Experts of a small language model.
Experts: 64 experts in each of 12 layers, 48 SwiGLU neurons an expert, 3 picks a token, a softmax router.
Below are experts of layer 6 (counted from 0) of a mixture-of-experts language model. Rows are named router (the router's row for the expert), gate (a neuron's input weights, with its number), up (a neuron's input weights, with its number), down (a neuron's output weights, with its number) and show model dimensions 0-127. Each number is 128 + 24 x the weight over its row's rms, rounded and kept within 0 to 255.
After each expert's rows: a language model's description of what the expert responds to; "comes after" lists some tokens at least twice as common just before its tokens as in all text. This comes from a sample of Wikipedia text that the model never trained on. Tokens count by the router's weight.

# expert 38
router [129  88 137 130  95  91 119 131 119 111 138 156 132 182 101 131 112 149  88  66 136  99 103 134 117 132 135 123 129 131 133 104 158 103 123 132 138  84 136 119 133 103 141 147 150 195 184 140 132 130 131 125 150 136 154 149 119 116 128 122  86 136 109 116 137 143 164 161 115 129 128 133 116 152 157  98 131 166 146 137 144 146 121 134 135 151 119 125 159 100  78 176 127  87  90 150 164 167 142 154 163 126 106 123  98  88 150 120 124 161 160 157 121 140 106 130 121 172 125 149 109 102 133 109 151 162 160 164]
gate1 [135  94 157  98 106 130  91 124 134 185  98 170  94 117 101 133 126 137  92 127  73 137  97  94 117 154 162 117 122  90 134 194 130 135 102 118 140 124 133 121 126 126 116 129 109 116 104 125 130 101 159 141 154 125 157 148 157  67 113 107 135 132 119 159 100 118 124 130  93 142 154 132 147 163 147 149 156 160 115 122 150 114 114 134 119 118 140 104 112  79 149 125 141 111 156 123 142 130 111 145 108 120 162 175 133 147 158 130 148 203 152 130 146 107 133 146 150 143  84 112 129 141 141 136 108 133 165 165]
up1 [131 155 109 176  98 128 109 112 130 166 167  97  99 130 102 154 124 131 164  99 135 139 100  75 134 161 117 120 112 133 108 140 188 125 155  98 152 134 135  94 122 120 144 136 145  76 130 147 114 133 146 102 140 133 161  79 118 128 125 135 124 161  91 123 162 137 120 120 152 172 122 123 139 108 170 109 169  96 132  95 106 144 109 134 118 103 140 170 125 133 139 169 102 143 119 111  67 136 129 122 145 121 129 113 106 141  99 110 125  92 150  92 157 134 156 112 126 125 146 105 153 131 150 100 127 193 141 146]
down1 [106 107 118 155 156 137 124 141 109  99 105 150 112  85 138 130 131 153 127 104 102  99 132 111 141 133 113 152 102 114 170 138 123 173 110 156  97 116 118  85 119 145  75 151 124 150 130 154 152 153 136  87 145 193  95 157 129 125 120 143 143 104 103 160 114 122 124 109 189  92 133 137 133 131 115  72 105 127  83 161 147 122  99 175 167 153 132 165 153 106 135 127 158 146 110 126 138 115 125 109 116 147 117  83 145 134  99 154 113 140 125 157 125 101 133 128 102 145 128 118 162 146 181 165 130 133 129 107]
Generic nouns after the, a or his, often before of or a colon, such as name, member, part, role, date, dose.
comes after: " the", " a", "-", " his", " its", " The"

# expert 13
router [111 130 101 103 173 175 126 111  99 107 153 123 132 135 133 125 123 141  87 134 152 117  96 104 154 131 154 104 125 128 128 137  93 117 124 151 116 139 111 177 147 133 115 105 139 152 168 131 144 140 137 129 141 159 138 144 131 104 140 129 113 171 138 141 119  97  73 175 137  87 163 167 139 124 150 119  80 135  98 101 189  79  88 130 155  77 103 145 137 109 138 106 122 117 146 182 101 124 135 111  82  86 141 140 167 128 125 140 135 144 105  93 130 128 151 135 131 150 162 127 138 114 120 132 151 105  97 155]
gate1 [103  93 111 134 120  84 123 137 129 162 128 121 104 122 114 152 156  56 154 153 138 118 138 142 122 162 120  93 134 105  99 127 119 157 143 107 104 127 142 126  94 131 113 119 129 104 158 126  85 126 146 110 154 155 130 110 103 132 102 137 141 153 144  72 125 142 140 118 172 173 147  99 124 126 140  95 135 114 156 139 118 188 112 133 140 126 106 133  97 121 115 109  69 113 113 123 147 128 168 176 101 130 133 113  80 164 192 117 105 139 151 124 155 136 149 111 128 143 114 159 122  96 148  86 141 135 103  98]
up1 [163 153 139 139 124 141 139 103 116  96 138 135 188 111 125 120  67 167 124 140 127 119 148 113 123  86 147 175 157 136 131 132 115  87  91 148 152 159 100 122 162 113 116 121 131 169  87 115 150 159 100 151  70 116 110 137 112 119 150 139 121 124 132 155 121 144 148 149 123 121 129 118 122 131 113 160 107 143 125 136 131  86 155 132 104 124 145 129 187 165 112 142 161 105 135 149 104 115  92  58 163 128 146 122 167  89  77 140 153 125 139 146 140 148 116 120 120 110 154 117 113 159 120 148 158 131 141 149]
down1 [167 114  82 120 114  85  91 146 169 116 126  95 136  98 108 115 114 144 154 141 112 130 126 114 122 102 139 119 116 148 122 106 148 100 125 122 149  96 155 136 140 117 120 128 167  97  94  92 141 134 136 101 152 115 120 138 113 120 123 181 106 145 108 162 138 124 129 166  93  80 109 127 146 178 132 113 134 139  94 148 104 148 138 169 147 108 132 142 110 120  79 102 130 154 156 138 129 120 140 155 113  86 127  98  86 162  73 117 100 127 157 154 143 159 122  86 102 103  89  98 113 146  79 107 120 126 123 143]
Full stops closing sentences, plus ")." and quote-periods, along with decimal points in numbers and web addresses; also "!", "?", "but".
comes after: "s", "5", "3", "6", "4", "7"

# expert 63
router [113 132 125 138 142 143 152 125  70  71 113  89  98 153  95 107 134 115 135 108 108 108 155 162 136 151 107 119 128 123 139 187  96 100 156 126 116 140 153 132 161 108 141 126 154 145 116 124 114 147 136  96  99  87 135 138 153 125 141 120 108  80 154  42 158 104 145 106 157 155 121 105 153 136 139 133 123 148 180 140 124 117  97 167 137 162 138 143 122 108 151 137 116 107 139  86 116 134 154 106 131 145 143 159  89 121 133 126 118 155 131 139 150 106 170  95 121 133  86 113 145 116 140 152 165 113 130 106]
gate2 [118 102 134 103 150 168 161 156 115 180 138  85 184 175 172 106 133 139 130 106 129 127 168 116 131  93 144 132  97 135 109 113 108 120 134 123 114 143 125 165 105  96  99  89 126 152 108 138 142 145  96 149 128 127 128 126 104 142 148 130 102 112  94 104  94 129  77 134 136 140 167 133  93 117 127 121 101  95  98 126 104  90 159 166 138 113 114 147  96 141 128 103 139 136 152 103 131 162 104 187 109  96  69 117 163 127  92 126  90 145 109 124 122 110 144 121 139 132 168 138 155 117 105 112 130 128 116 125]
up2 [150 120  95 168 103 124  76  86 112 100  83 164 103 116  64 152 125 122 136 166 130 115 107 146 115 141 121 104 157 133 143 146 130 123  93 103 155 126 154 108 172 132 137 153 125 130 134 109 120 106 156 136 158  99 142 139 128 104 142 134 144 130 158 170 140 128 149 133 128 121  91  98 166 133 113 172  99 128 161 155 123 157 112 100 106 140 100 117 127 111 148 174  81 120 113 168 126 116 135  68 163 151 158 134 105 161 165 129 122 107 168 155 154 137 127 129 151 143 103 126 122 139 114 131 132  92 151 144]
down2 [ 96 143 187 109 153 125 152  73 136 105  87 131 134 164 136 156 151 103 157 121 149 185 132 141 138 136 116 149  96 117 170 121 101 133 149 190 153 147 117 155  98 144 141  75 136 148 127 125 155 106 113 128 136 140 137 140 110 164 126 135 111 136 145 152 124 131 150 161 134 161  94 124 129 129 131 155 136 106 157 148 135 139 114 103 140 140 106 139 129 137 170 127 101 131  95  93 110 102 158  97 160 146 101 125 121 118  99 105 152 126  62 111  74 116 130 153 153 146 119 100 121 117 105 125 110 114 163  92]
Past-tense verbs and participles after was, is or he, such as made, used, released, named, plus -ed endings and semicolons in lists.
comes after: " was", " is", " were", " he", " be", " been"

# expert 55
router [139 120 117 161 148  86 149 111 125 141 160 145 135 126 105 116  95 117  65 186 103 130 139 104 117 142 108  92 119 110 119 165 161 143 144 140  84 112 103 154 125 120 100 140 143 123 114  69 163 117 147 100 150 140 110 116 140 140 128 170 108  98 121  94 103 113 144  98 173 149 109 136 167 119 126 129  94  96 101 133 153 111 122 152 129 170 141 159  73  89 126 122  90 108 159 111 128 115 117 140 141 134 118 142 136 151 140 143 101 131 107 148 128 175 162 161 119 161 131  77 141 134 138 144 116 104 128 150]
gate4 [103 111 193 146 125 130 162  82  85 139 131 147 118 110 116 135 141 132 115 158 108 133 172 148  91 126 145 144 146 178 125 148 149 147  85 153 178 132 104 134 120 154 139 155 159 116 112 144 143 128 117 124 136 132 123 143 183 165 132 148 137 117  94  99 163 175 103 156 149 105 131 124 109 133 121 129 136 124 136 134 114 117 137  97 148 129 117 152  91 143 109  83 156 123 106 126 100 170 134 114 105 123 107 122 153 117 150 146 117 100 142 110  91 174 121 136 177 138 138 113 116 163  97 108 199 123 127 119]
up4 [ 58 162 153 192  94 132 140 101 113 133 148 125 108 111 115 108 106 151 140 119 149 102 154 106  84  97 150 129 158 192 107 113 122 129 136 149 127 136 139  99 134 108 127 138 143 129 143  97 134 119 164 166 126 147 144 142 167  93  96 138 128 133 132 144 147 132 155 136 135 101 178 113 109 147 129 113 146 149 162 107 155 132 157 137 132 102 131 138 139 100 117  67 144 152 116 147 142 108 126 110 123 144 113  94  82 113 147 149  84 120 159 119 122 173 131 154 140  95 149 103 152 146 107 136 183 119 138 136]
down4 [108 179 181 183 122 154 121 111  80 162 117 157 165 122 142  98 129 158 137 130 133 135 156  81  93 161  93 153 128 141 143 148 117 125 133 114  82 136 105 103 138 150 126 140 179 149 131 138 116 112 125 117 118 154  77 129 105 121 128 146 113 165  92 162  98 157 174 102 130 169 124 157  86 125 144 161 138 128 128 165 141 168 129 128 138 142  89 115 123 134 135  89 141 105 139 141 101 129 113  89  91 148 111  94 124 108 136 163 115 104 107 112 121 154 131 128 128  81 134 154 111 139 113 129 134 112 123 113]
Possessive determiners (his, its, their, her) and adjective-forming endings such as -ous, -ical, -ive, -ing, plus possessive 's pieces.
comes after: "'", " a", " for", " with", "’", "u"

# expert 39
router [106  93 114 164 151 124 148 148 119 125 130  89 130 114 198 148 144 128 164 108 135 107 152 147 100 131 138 143 152 114 174 123 130 115 172 110 164  96  93 120 102 134 165 158 106 107 133 131 124 121  95 147 146 171 131 170 130 115 119 101 134 124 148 168 121 109 171 144 136 128 109 153  73 124 143 125 111 162 107  79 110 149  74 163 135 134 169 150 142  92 136 110 151 133  96 138 139 116 158 156 158 118 125 167  96 120 129 119 128 124 124 128 123  92 116  96  98  91 106 113 133 146  93 117 153 115 125 101]
gate3 [138 189 127 125 130 132 147 157  98 126 105 169 122 117 149 123 107 113 145 130 157 119 161 107 138 134 194 140  72 136 117 153 115 137 127 158 131 106 104 138 123 148 121 140 136 161 133 103 163 158  83 108 105 106 139  84  96 129 118 125 163 135 167 144  97 163 141 113 127 146  82 137 111 125 133 160 119 143  94 128  86 125 161 117 159 126 120 120 105  98 101 161 128 119 141 123 159  88 129 150 118  73 178 119 137 108 135  88 143 175 136 114 135 119 102 125 113 137 112 140 101 122 150 160 149  94 129  82]
up3 [131 118 129 157 106 126 143 112  88 120 128 204 130 122 139 150 111 133 143 108  81 106 186 138 128 102 128 164 153 144  80 150 148 134 157 129 117 108  96  89 123  99 107 157 123 163 111 159 175 157 110 117 119  86 145  86 134 124 170 104 142 141 177 156 115 143 142 108 116 151 125 119 113 140 127 148 136 157 142  98  97  90 138 133 128 166 118 107 169 107 164 130 121 128 126 117 123 103 126 184 131 123 129 127 157 107 184 133  93 123 120 126 110 113 127 137 105 122 137 162 129 123 117 134 126 153 150  78]
down3 [146  87 151 158 132 147 115 140 150 149  93 101 149 134 136 107 110 170 147 125 152 111 139 105  95 143 180 154 157 126 147  84 141 127 138 134 123 133  90 127 140 122 168 150 131  95  81 171 123  94 150 172 161 149  88 119 141 119 131 101 135 107 106 122 121 142 154  84 146 166 139 131 112 113 121  58 150 128 110 105 137 149 138 122 150 113 105 193 115 126 113 120 124 127  92 191 131 119 104 151 133 140 116 152 130 111 161 140 100 100 124 159 125  99 101 158 122  82 142 139 128 118 134 136 144 110 138 109]
Names of countries, US states and big regions, often after in or a comma, such as United States, India, California, Hawaii.
comes after: ",", " in", " the", " of", " New", " United"

# expert 26
router [119 129 164 133  97 146 106 111 137 132 122 122 121 101 133 156 151 148  71 120 139 147 101 164 127  72 143 129 157 144 133  77 169 151 126 133  90 123 132 110  85 178 111 177 102 155  95 137 162 104 105 117 161 131 121 145 150  91 102 144 118 161  95 110 125 100 113 115 134 144 116 170 104 162 137 146 139 121 134 133 117 152 155 129 135 141 111 129 163 149 126 154 153  90  68 155 144 170 127 129 144 131 112 115 113  88 122 152 143 114 165  85 138 148 148 164 124 153 138 111 124 102 150 128 134 127 139 170]
gate2 [155 112 125 148 117 148 133  94 136 141 122 123 108 107 120  87 107 143 151 141 107 124  91 147 105 165 111 196 179 128 131 103 151 122 143 120 123 119 130 133 134 141 166 108 114 159  99 135 146 121 170  90 165 101 104 137 125 107 149 140 172 141  99 140 147 104 105 127 190 133 152 101 104 139 121 139 116 138 104 131 129 105 145 150 186 102  87 138 123  80 137 139  80  91  90 134 132 165 106 109 112 131  82 125 130 119 141 124 136 119 103 161 104 126  83 128 139 136  84 158 127 124  92 115 104 127 110 108]
up2 [168  97 114 117 118 172 140 100 128 130 123 145 127 141 130  67 146 156 158 105  93 122  73 129 110 142 103 165 145 114 133  96 157 131 155 137 107 137 125 129 143 131 163  91 119 173 126 137 134  89 127  98 220 117 106 121 139 122 105 143 130 131 114 148 124 101 111 120 143 127 124 123  98 127 111 159 106 104 122 118 126 106 138 146 162 105  87 108 128 112 114 122  90  98  88 165 159 179  94 153 128 101  91 143 131 151 134 142 138 128 114 162 119 125 119 135 113 140 108 145 114  80 127 128 129  79 126  96]
down2 [112 104 151 124 142 152 143 108  74 106 132 161 123 106 118 131 130  79 154 126  87 151 123 137 163 111 155 116 127 111 107 108 122 116 144 112 164 135 100 122 164 187 124 144 190 157  94 160  96 126 122 109  90 151 115 141 125 134 126 139 152 103 125 195 166 111  93 130 134 129 145  85 139 130 131 149 161 118 128  85 109 138 121 178 115 110 106 141 111 124 121 123  88 157 124  91 132 182 116 139 141 104 151 132 109 134 118 123 173  98 164 134 131  97 114 125 116 177 146 150 122 130 114 145 117 112 119 102]
Measurement units and symbols after numbers (km, ft, kg, m, %, lb, yards) and plural or suffix endings like -s, -idae, -ries.
comes after: "-", "0", "5", "6", "8", "3"

# expert 35
router [120 138  98 115 151 150 130 123 140 173 110 159 124  95 127  98 155 116 128 162 116 171 105 179 130 125 153 155 100 138 111  89 117 118 105 148 103 174 144 121 125 137 136 103 135 115 169 132 129 148 110 162  97 106 130 123 127 156 131 171 102 131 141 117 135 155 148 134 119 118 144 101 116 149 113 149  67 126 120 104 104 111 117  94 151 111 114 143 104 144 111 187 108 125 152  88 171 112  95 116 122 123 133 149 122 134 151 150  64 108 127 145 163  94 106 119 113 122  80 150 186 110 134  98  94 128 156 142]
gate1 [150 114 132 159 138 100 191 112 168 157 147 116 118 101 138 129 175 132 145 126 136 120 145 153 135 192 111 138 126 170 142  96 135 112 160 111 109 113 133 165  93 163 103 129 117 120 107 119 115 158 145 148 154 120 111 135 172  90 112 141 129 119 141 113 112 168 174 141 143 123 132 135 128 132 140 163 125 174 105 151 161 142 166 163 127 105 181 139 123  86 113 105 117 105 138 129 164 101 168 146 142 108 165 105 106 150 168 115 110 140 138 100 142  80 105 130 122 145 155 125 142 117  98 119 124 118 101 158]
up1 [164  96 102 130  56  94 109 100 120  90 129 116  99 107 149 147 163 141 128 109 128  82 156 126 127 161 130 139 126 112 146  99 137 131 122 125 139 124 135 151 140  98  65 111 144 114 142 138  82 153 111 164 145 123 130 109 169 115 137 127 159 113 144 139 116 139 149 101 144 139 154 118 180 181 153 149 127 116 129 159 122 184 132 155 117  96 116 132 108 110 118 117 120 131 120 124 117 109 129 140 130 134 116 107 138 126 181 139 110 153 175 109 153 118  89 152 151 131 141 110 156 162 180  88 140 149  89 114]
down1 [ 85  98 146 180 135 164 151 137 149 187 116 111 105 154 144 145 100 138 126 149 104 181 109 108 142 118 126 141 131 137 150 137  96  85 139 147 144 137 130 121 113 145  65 165 114 135 153 134 136 112 129 141 107 141 126 145 129 152 123 109  99 161 148 132 133 152  74  94 138 125  96 148 113  82 119  95 127 163 128 149 166  96 153 116 131 153  98  90 115 116 124 160 142 136 120 125 144 121 181 112 126 152 116 139 181 125 127  92 106 100 158 133 124 160 115  97  88 127 134 125 159 114 116 105  96 135 146 164]
Line breaks ending sentences, headings, table rows and list items, plus table separator rows like |---|.
comes after: "\n", " |", ".", ")", "==", " ="

# expert 59
router [143 146 169 101 101  65 156 112 100 159 163 168 143 126 150  76 183 148 167 133 145 117 137 129 138 152 130 138 154 104 136 135 146 124 147 149 134 146 102 112 158 139 105 135 115 110 100 127 123 144 136  97 153 152 140 142 166 138 130 131 100 126 138 116 118 122 203 116 140 132 118 129 138 147 140 123 132 140  97 132 124 162 122 150 143 154  94 144 102 163 122 114  94  81 159 143 121 135 136 103 136 164  83  90 152 114 103 145  97 109 134 148  96 189 140 168 119 140 140  94 139 133 112 158 129 131 145 165]
gate4 [128 132 124 135 108 143 127 132 144 129 107 139 146 157 135 118 127 127 180 122 174 118 169 157 132 168 185 140 123 172 136 151 148 122 111 158 139 137 122 124 166 143 128  98 156 109 134  93 135 155 134 126  89 123 123 111 171 184 150 128 100 156 101  95  96 136 124 110  85 104 132 151 140 120 164 110 149 129 130 143 163 155 153 117 118 115 121 113 146 171 124 148 172 155 159  99 129 129 150 119 129  64 143 141 114 153 127 142 163  81 106 155 129 114  94  83 139 116 134 164 148 128 108 168 133 149  94 102]
up4 [113  98 152 145 142 104 128 176 128  94 146 136 135 124  95 149 155 121  81 115  74 137 100 106 119  99  95 130 121 107 118  95  94 148 138  68 101 103 152 133  99 120 148 145 114 160 139 145 122 100 111 100 138 123 137 127  86  80 110 136 157 122 159 167 142 130 129 171 172 162 138 128 111 114 127 162 122 148 139 112 119  94 136 123 149 116 123 170 116  99 114  97  91 153 130 149 137 135  88 111 116 166 140 112 121 110 136 150 133 192 145 118 148 140 166 171  89 137 114 110 141 130 114  95 134 115 158 120]
down4 [151  98 119  91 164 105 150 139 155 132 149  86 134 161 137 120 111 110 123 130 140  79 108 164 150 123 125  87  85 135 121 120 118 144 168  96  82 105 156  79 138 125 190 122 158 111 132 144  92 159 172 114 137 107 135 108 124 130 128 144 142 119 139 123 115 131  86 155 116 136 149 150 120 159 107 142 101 120 116 157 140 119  99 161 146  93 105 130 104 140 130 155  84 126 144 180  81 162 134  87 165 113 126 131 112 144 182 156 134 142 138 134 146  99 138 105 108 107 122 144 136 110 141 150 151 107 146 106]
Common modifier words after the, a or his naming a domain, such as public, art, music, political, legal, water.
comes after: " the", " a", " and", " of", " his", " for"

# expert 0
router [139  93 108 127 151  94  96 147 122 102 138 127 113 153  96  96 110 126 140 123 176 126  93 135 140 134 108 137 126 117  96 128 120  98 167 133 113 171 149 159 118 152 118 116 149  94 133 178 117 122 159 141  86 115 139  49 159 116  93 129 109 119 161 101 141 134 121 132 125 122  97  95 120 150 142 131  86  81 109 151 152 120 144 139 132 108 117  98  96 120 152  84 115 130  83 139 143 101 139  86  88  93 164 125 115 114 163 103 135 124 137 144 166  87 115 148 161 125 127 104 123 150 128 128 138 156 110  98]
gate4 [109 115  91 162 103 119 133 138 149  97 139 161 109 137 100 155  70 136 145  77 132 172 110 144 104  84 155 131 181 144 112 124 164 179 115  85 140 119  80 135 120 137 114 136  90 143 143 157 144 139 145 138 139 133 128 146 139 138 151 107 145 140 145 125 106 125 118 120 124 112  81 105 164 137 154  88 111 109 124 136 126 135 123  75 169 103 154 133 139 128 138 141 131 107  99 115 129 128 137  75 146 110 106 158 101 133 139 153 106  84 152  96 151 140 121 172 104 129 116  92 154  87  98 130 154 138 125 142]
up4 [115 123  93 153  90 110 124 132 148 130 153 150 114 128  94 178  70 133 141  94 131 140 111 143  78  93 149 138 167 148  96 115 126 173  93  96 153 126  89 156 133 136 135 138  92 153 156 192 138 148 178 110 137 120 129 157 124 115 105 138 150 117 132 121 136 139 136 111 112 125  69 111 160 163 138  92 139  97 129 109 139 142 121 103 129 143 168 150 122 134  96 125 124 129 124 133 134 128 140  89 156 107 118 151 110 107 157 157 159  73 131  91 158 130 112 165 146 129 124 114 126 101 112 126 172 123 127 133]
down4 [142 108 132 173 155 137  94 170 137 146 126 157 150 114 127 113 153 124 116 141 149 122 155 106 124 122 168 174 136  74 136 178 145 125 157 146 104 114 163 118  88 104 143 143 148 144  61 136 119 175 129 114 135 161 124 123 119 133 160 154 102 136  90 103 109  92 133 125 101 107 169 102  98 143 148 101 159 165 161 149 162 127 166 100 117 135 124 100 130 100 122 106 128  96 144 110 171 102 104  82 123 125 163 145 115 126 125 117 125 146 113 162 139 116 105 132 109 152  89 132 116  98 122 114 161 135 128 151]
Commas closing introductory phrases or separating score sets, plus clause-opening conjunctions like where, when, while, because, which.
comes after: ",", "4", "5", "3", "6", " However"

# expert 23
router [118 146 138 154 115 151 118 109 132 113 117 143 168 162  99 161 143 127  90 153 154 104 104 143  93 134 129 129 130 203 138 162 108 117 134 140 151 157 136 162 171 136 164 114  81 117 111 154  85 139 104 138  93 117 135  97 114 149 117 148 144  89 148  82 121 118 111  84 133 101 146  88 156 100 163 137 132 118 154 129 151 132 161 113  87 130 169 154 174 133 148 157 119 111 142 148 145 169 130 113  98 122 154 151 126 133 150 154 121 116 106 103 141 110 103 124 136 149 115 110 115 112 151 107 157 127 106  76]
gate2 [142  60 136 114 123 142 101 176 149 105 115 142  91 104 126 131 127 157 119 118 115 178 144 123 148 110 123 124 129 141 154 131 134  82 111  83 149 118 124 155 178 132 163 180 145 145 135 143 120  88 153 146 116 105 132 148  70  95 150 128 115 156 170 106 114 135 111 144 104 125 141 135 165 153 104 156 143 141 110  80 152 145 129 123 126  85 160 138 111 131 142 166 101 117 112  91 134 120 141 147 153  98 115 162 107 147 123 145 131 160 126 144 102  99 115  98 115 121 116  79  91 131 133 141 158 105 148 155]
up2 [139 119 115 123 134 135 146  97 135 119 107 123 156 151 140 138 120 125  88 150 124 116 109 150 144 140 161 102  82 114 159  84 153 112  95  79 160 148 101 133 126 133 122 104 113 156 140 102 128 102 121 167 116 169  77 131 115  99 109 131 127 129 113 149 129 144  90 131 129  74 169  56 132 153 144 154 105 135 109 154  85 130 115 130  81 133 142 114 143 130 121 136  78 141 130 113 165 169 149 152 137 135 171 109 129 167  59 108 143 123 135 153 133 126  98 146 118 108 133 139 105 139 120 104 113 113  95 115]
down2 [162 127 126 132 117 121 142 111 116 138  89 121  83  92  56 130 147 154 141 128 158 119 124 137 174 124 114 102 148 131 120 102 115 163 118  77 138  92 125 125 123 115 169 144 160 136 100 153 122 114 114 158 164 131 141 123 155 132 118 161 166 132 142 158 124 100 101 138 117 132 180 110  98 137 131 136 159 142  85 117 107 140 167 143 139 126 162 168  87 163  85 143 171 160 132 185 130 166 150 133 137  93 116  82 134 136 145 129 112 112 133 144 146 125 120 157 100 134 115 107 110 120 105 100 144 157 113 116]
Pipe characters separating cells in wiki tables, especially after numbers or names, plus semicolons and slashes in lists.
comes after: "0", ")", "%", "3", "5", "4"

# expert 34
router [126 131 129  84 157 139 146 139 165  96 130 145 141  83 139 160 149 126  94 118 130 124 142 149 135 102 114 122 142  94 136 100 156 118 152 173 137  98 133 111 123 130 121 130 144 154 134 145 109 178 115 131 120 141 139 125 122 201 117  98 153 167 125 166 113 113 129 138 159 112 139 137 130 106  95  89 144 160 117 105 121 152 168 119 106 107 122 130 128  79 113 190 126  93 138 121 148 129 140 160 165 141 103  97 123 155 131 140 132 117 160 137 124 119 127 126 147 142 146 141 182 100 162  69  69 145 154 102]
gate5 [140 101 148 116 111 153 161 125 140 153 153 145 166 147  98  77 122 122 101 122 130 108 139 116 146 178 103 160 174 148 165  69 145 163  92 154 126 102 134 172 109 117 114 109 168 150 142 133 153 150 174 107 114 126 115 105 145 149 124  91 152 144 108 113 115 165 154 127 118  96 168 133  74 113 135 129 137 104 154 112 125 134 160 123 123 122 136 115 123 160  97 112 135 110 181 122 171 164 138 129 100 122 163 132 142 142 124 133 135 127 100 101 122 126 156 138 169 137 137 104 157  83 112 103 153 138 150 145]
up5 [130 104  85 105 126 114 114  98 131 134 113 144 163 131 161 153 165 143 162 152 134 164  84 100  88 129 119  91 132  54 117 152 127 109 115 134  90 167 129  79 119 158 132 140  97 127 128 128 146 145 119 181 116 145 124 137 126 110 131 148 160 139 152 104 125 104 124 149 184  92 107 140 136 139  85 136 136 139  94 145 139  98 134 144 179 118 155 109 117 114 142 139 157 126  97 133  99 102 144 139 152 159 105 163 181 134 123 157 113 112  92 156 129 111  89 107 114 119 107 127 105 146 148 123 138  97 117 122]
down5 [165 166 136 124 124 108 128 153 143 134 102 133 112 131  96 147 124 139 127 155 151 152 111 105 141 137 126 136 145 126  86 109  95 174 134 145 110  87 116 173 160 169 142 110 156  89 120  54 142 140 116 112 126 112 131 118 165 158 134  90 129 118 104 115 112 158  89 129 109 161 127 145 125 157 167 136 136 104 101 141 119 103  86 131 111 149 100 107 142 155 112 102 108 148 165 121 119 123 177 103 138 139 158 139 114 126 146 139 129 115 149 107 119 123 175  98 104  92  92 136 115 128 145  72 110 155  79 153]
Table separator rows (|---|---|), leading pipes and blank cells in results and election tables, and line-start list dashes.
comes after: "\n", "|", " ", "|---|---|", "|---|", "---|---|---|---|"

# expert 47
router [106 123 125 125 164 111 113  74 104  90 116 139 157 131  67 113 124 132 168 148 128 168 168 110 115 119  97 127 153 127 139 150 173 139 147 137 142 112 147 117 107 153 141 105 111 149 105 174 128 125  98 145 130  81 125 134  74 100 103 151 131 165 131 115 120  81 164 103 137 148 114 124  92 164 149 124 159 114  93  95 143 114 124 124 125 115 140 119 106  96 149 126  99  94 130 116 104 148 153 177 126 113 123 148 116 165  87 115  83 156 127 139 146 129 160 118 138 124 162 108 116 114 143 105 152 172  94 128]
gate0 [116 130 166 101 166 148 103 153 145 134 118 136 163 122 119 169 157 109 116 100 135 159 120  84 145  66  96 143 127 126 123 149 106  93 134 168 130  91 109 119 125 161 111 121 103 125 138 140 127 132  81 121 121 103 142 113 164 137 140 164 177 140 140  87 104 150  96 107 181 128 135 147 129 117 156 141 126 124 160 103 181 132 113 122  92 111 119 131 154 160 100 170 143 105  92 119 138  85 157 120 139 158 116 117 142 126 143 140 139  88  80 115 125  91 111 162 153  99 123 123 148 104 147 118 145 162 118 117]
up0 [148 142 180 142 134 155 129 164 113 141 165 145 157 113 103 142  99 144 121 103 143 148 107 159 146  81 116 141 101 137 153 133 159  93 129 140 108 146  83 104 112 157 127 114 112 174 112 151 111 152 105 161 111 192 142  86 156 136 149 124 155 145 132 123 131 145 114 126 123 104 165 117 118 101 103 165 181 118 136 135 134  94 136 111 163 107 133 148 113 145 111 136 128  95  83 132 105 103 125 114 124 144 116 164  95 137 156 172 146 161 141 132 138 145 124 175 142 111 161  91 132 141 171 134 178 137 126 138]
down0 [134 128 106 141 142 125 173 161 140 101 176 133 128 140 137  85 102 120 104 118 109 125 132 136 149 105 128 168 116 148 135 105 117  97 126  78  97 127 137 107  98 102  88 135 133 116 169 134  91 169 123 141 105 161 128 119 112 132 142 130 145 139 115 154 106 121 152 137 136 144 113 139 153 160 143 154 152 125 100 175 147 120  71  83 162 100 121 149 129 168 133  72 139 100 112 108 116 101 120 129 133 154  81  88 104  98  86 139 135 120 136 175 119 131 141  97 145 138 146 122 161 123  68 121 147 121 167 129]
Month names inside dates after a day number or in/on, such as 17 January 2021, December 6, plus born.
comes after: " in", " on", "In", "1", " In", "2"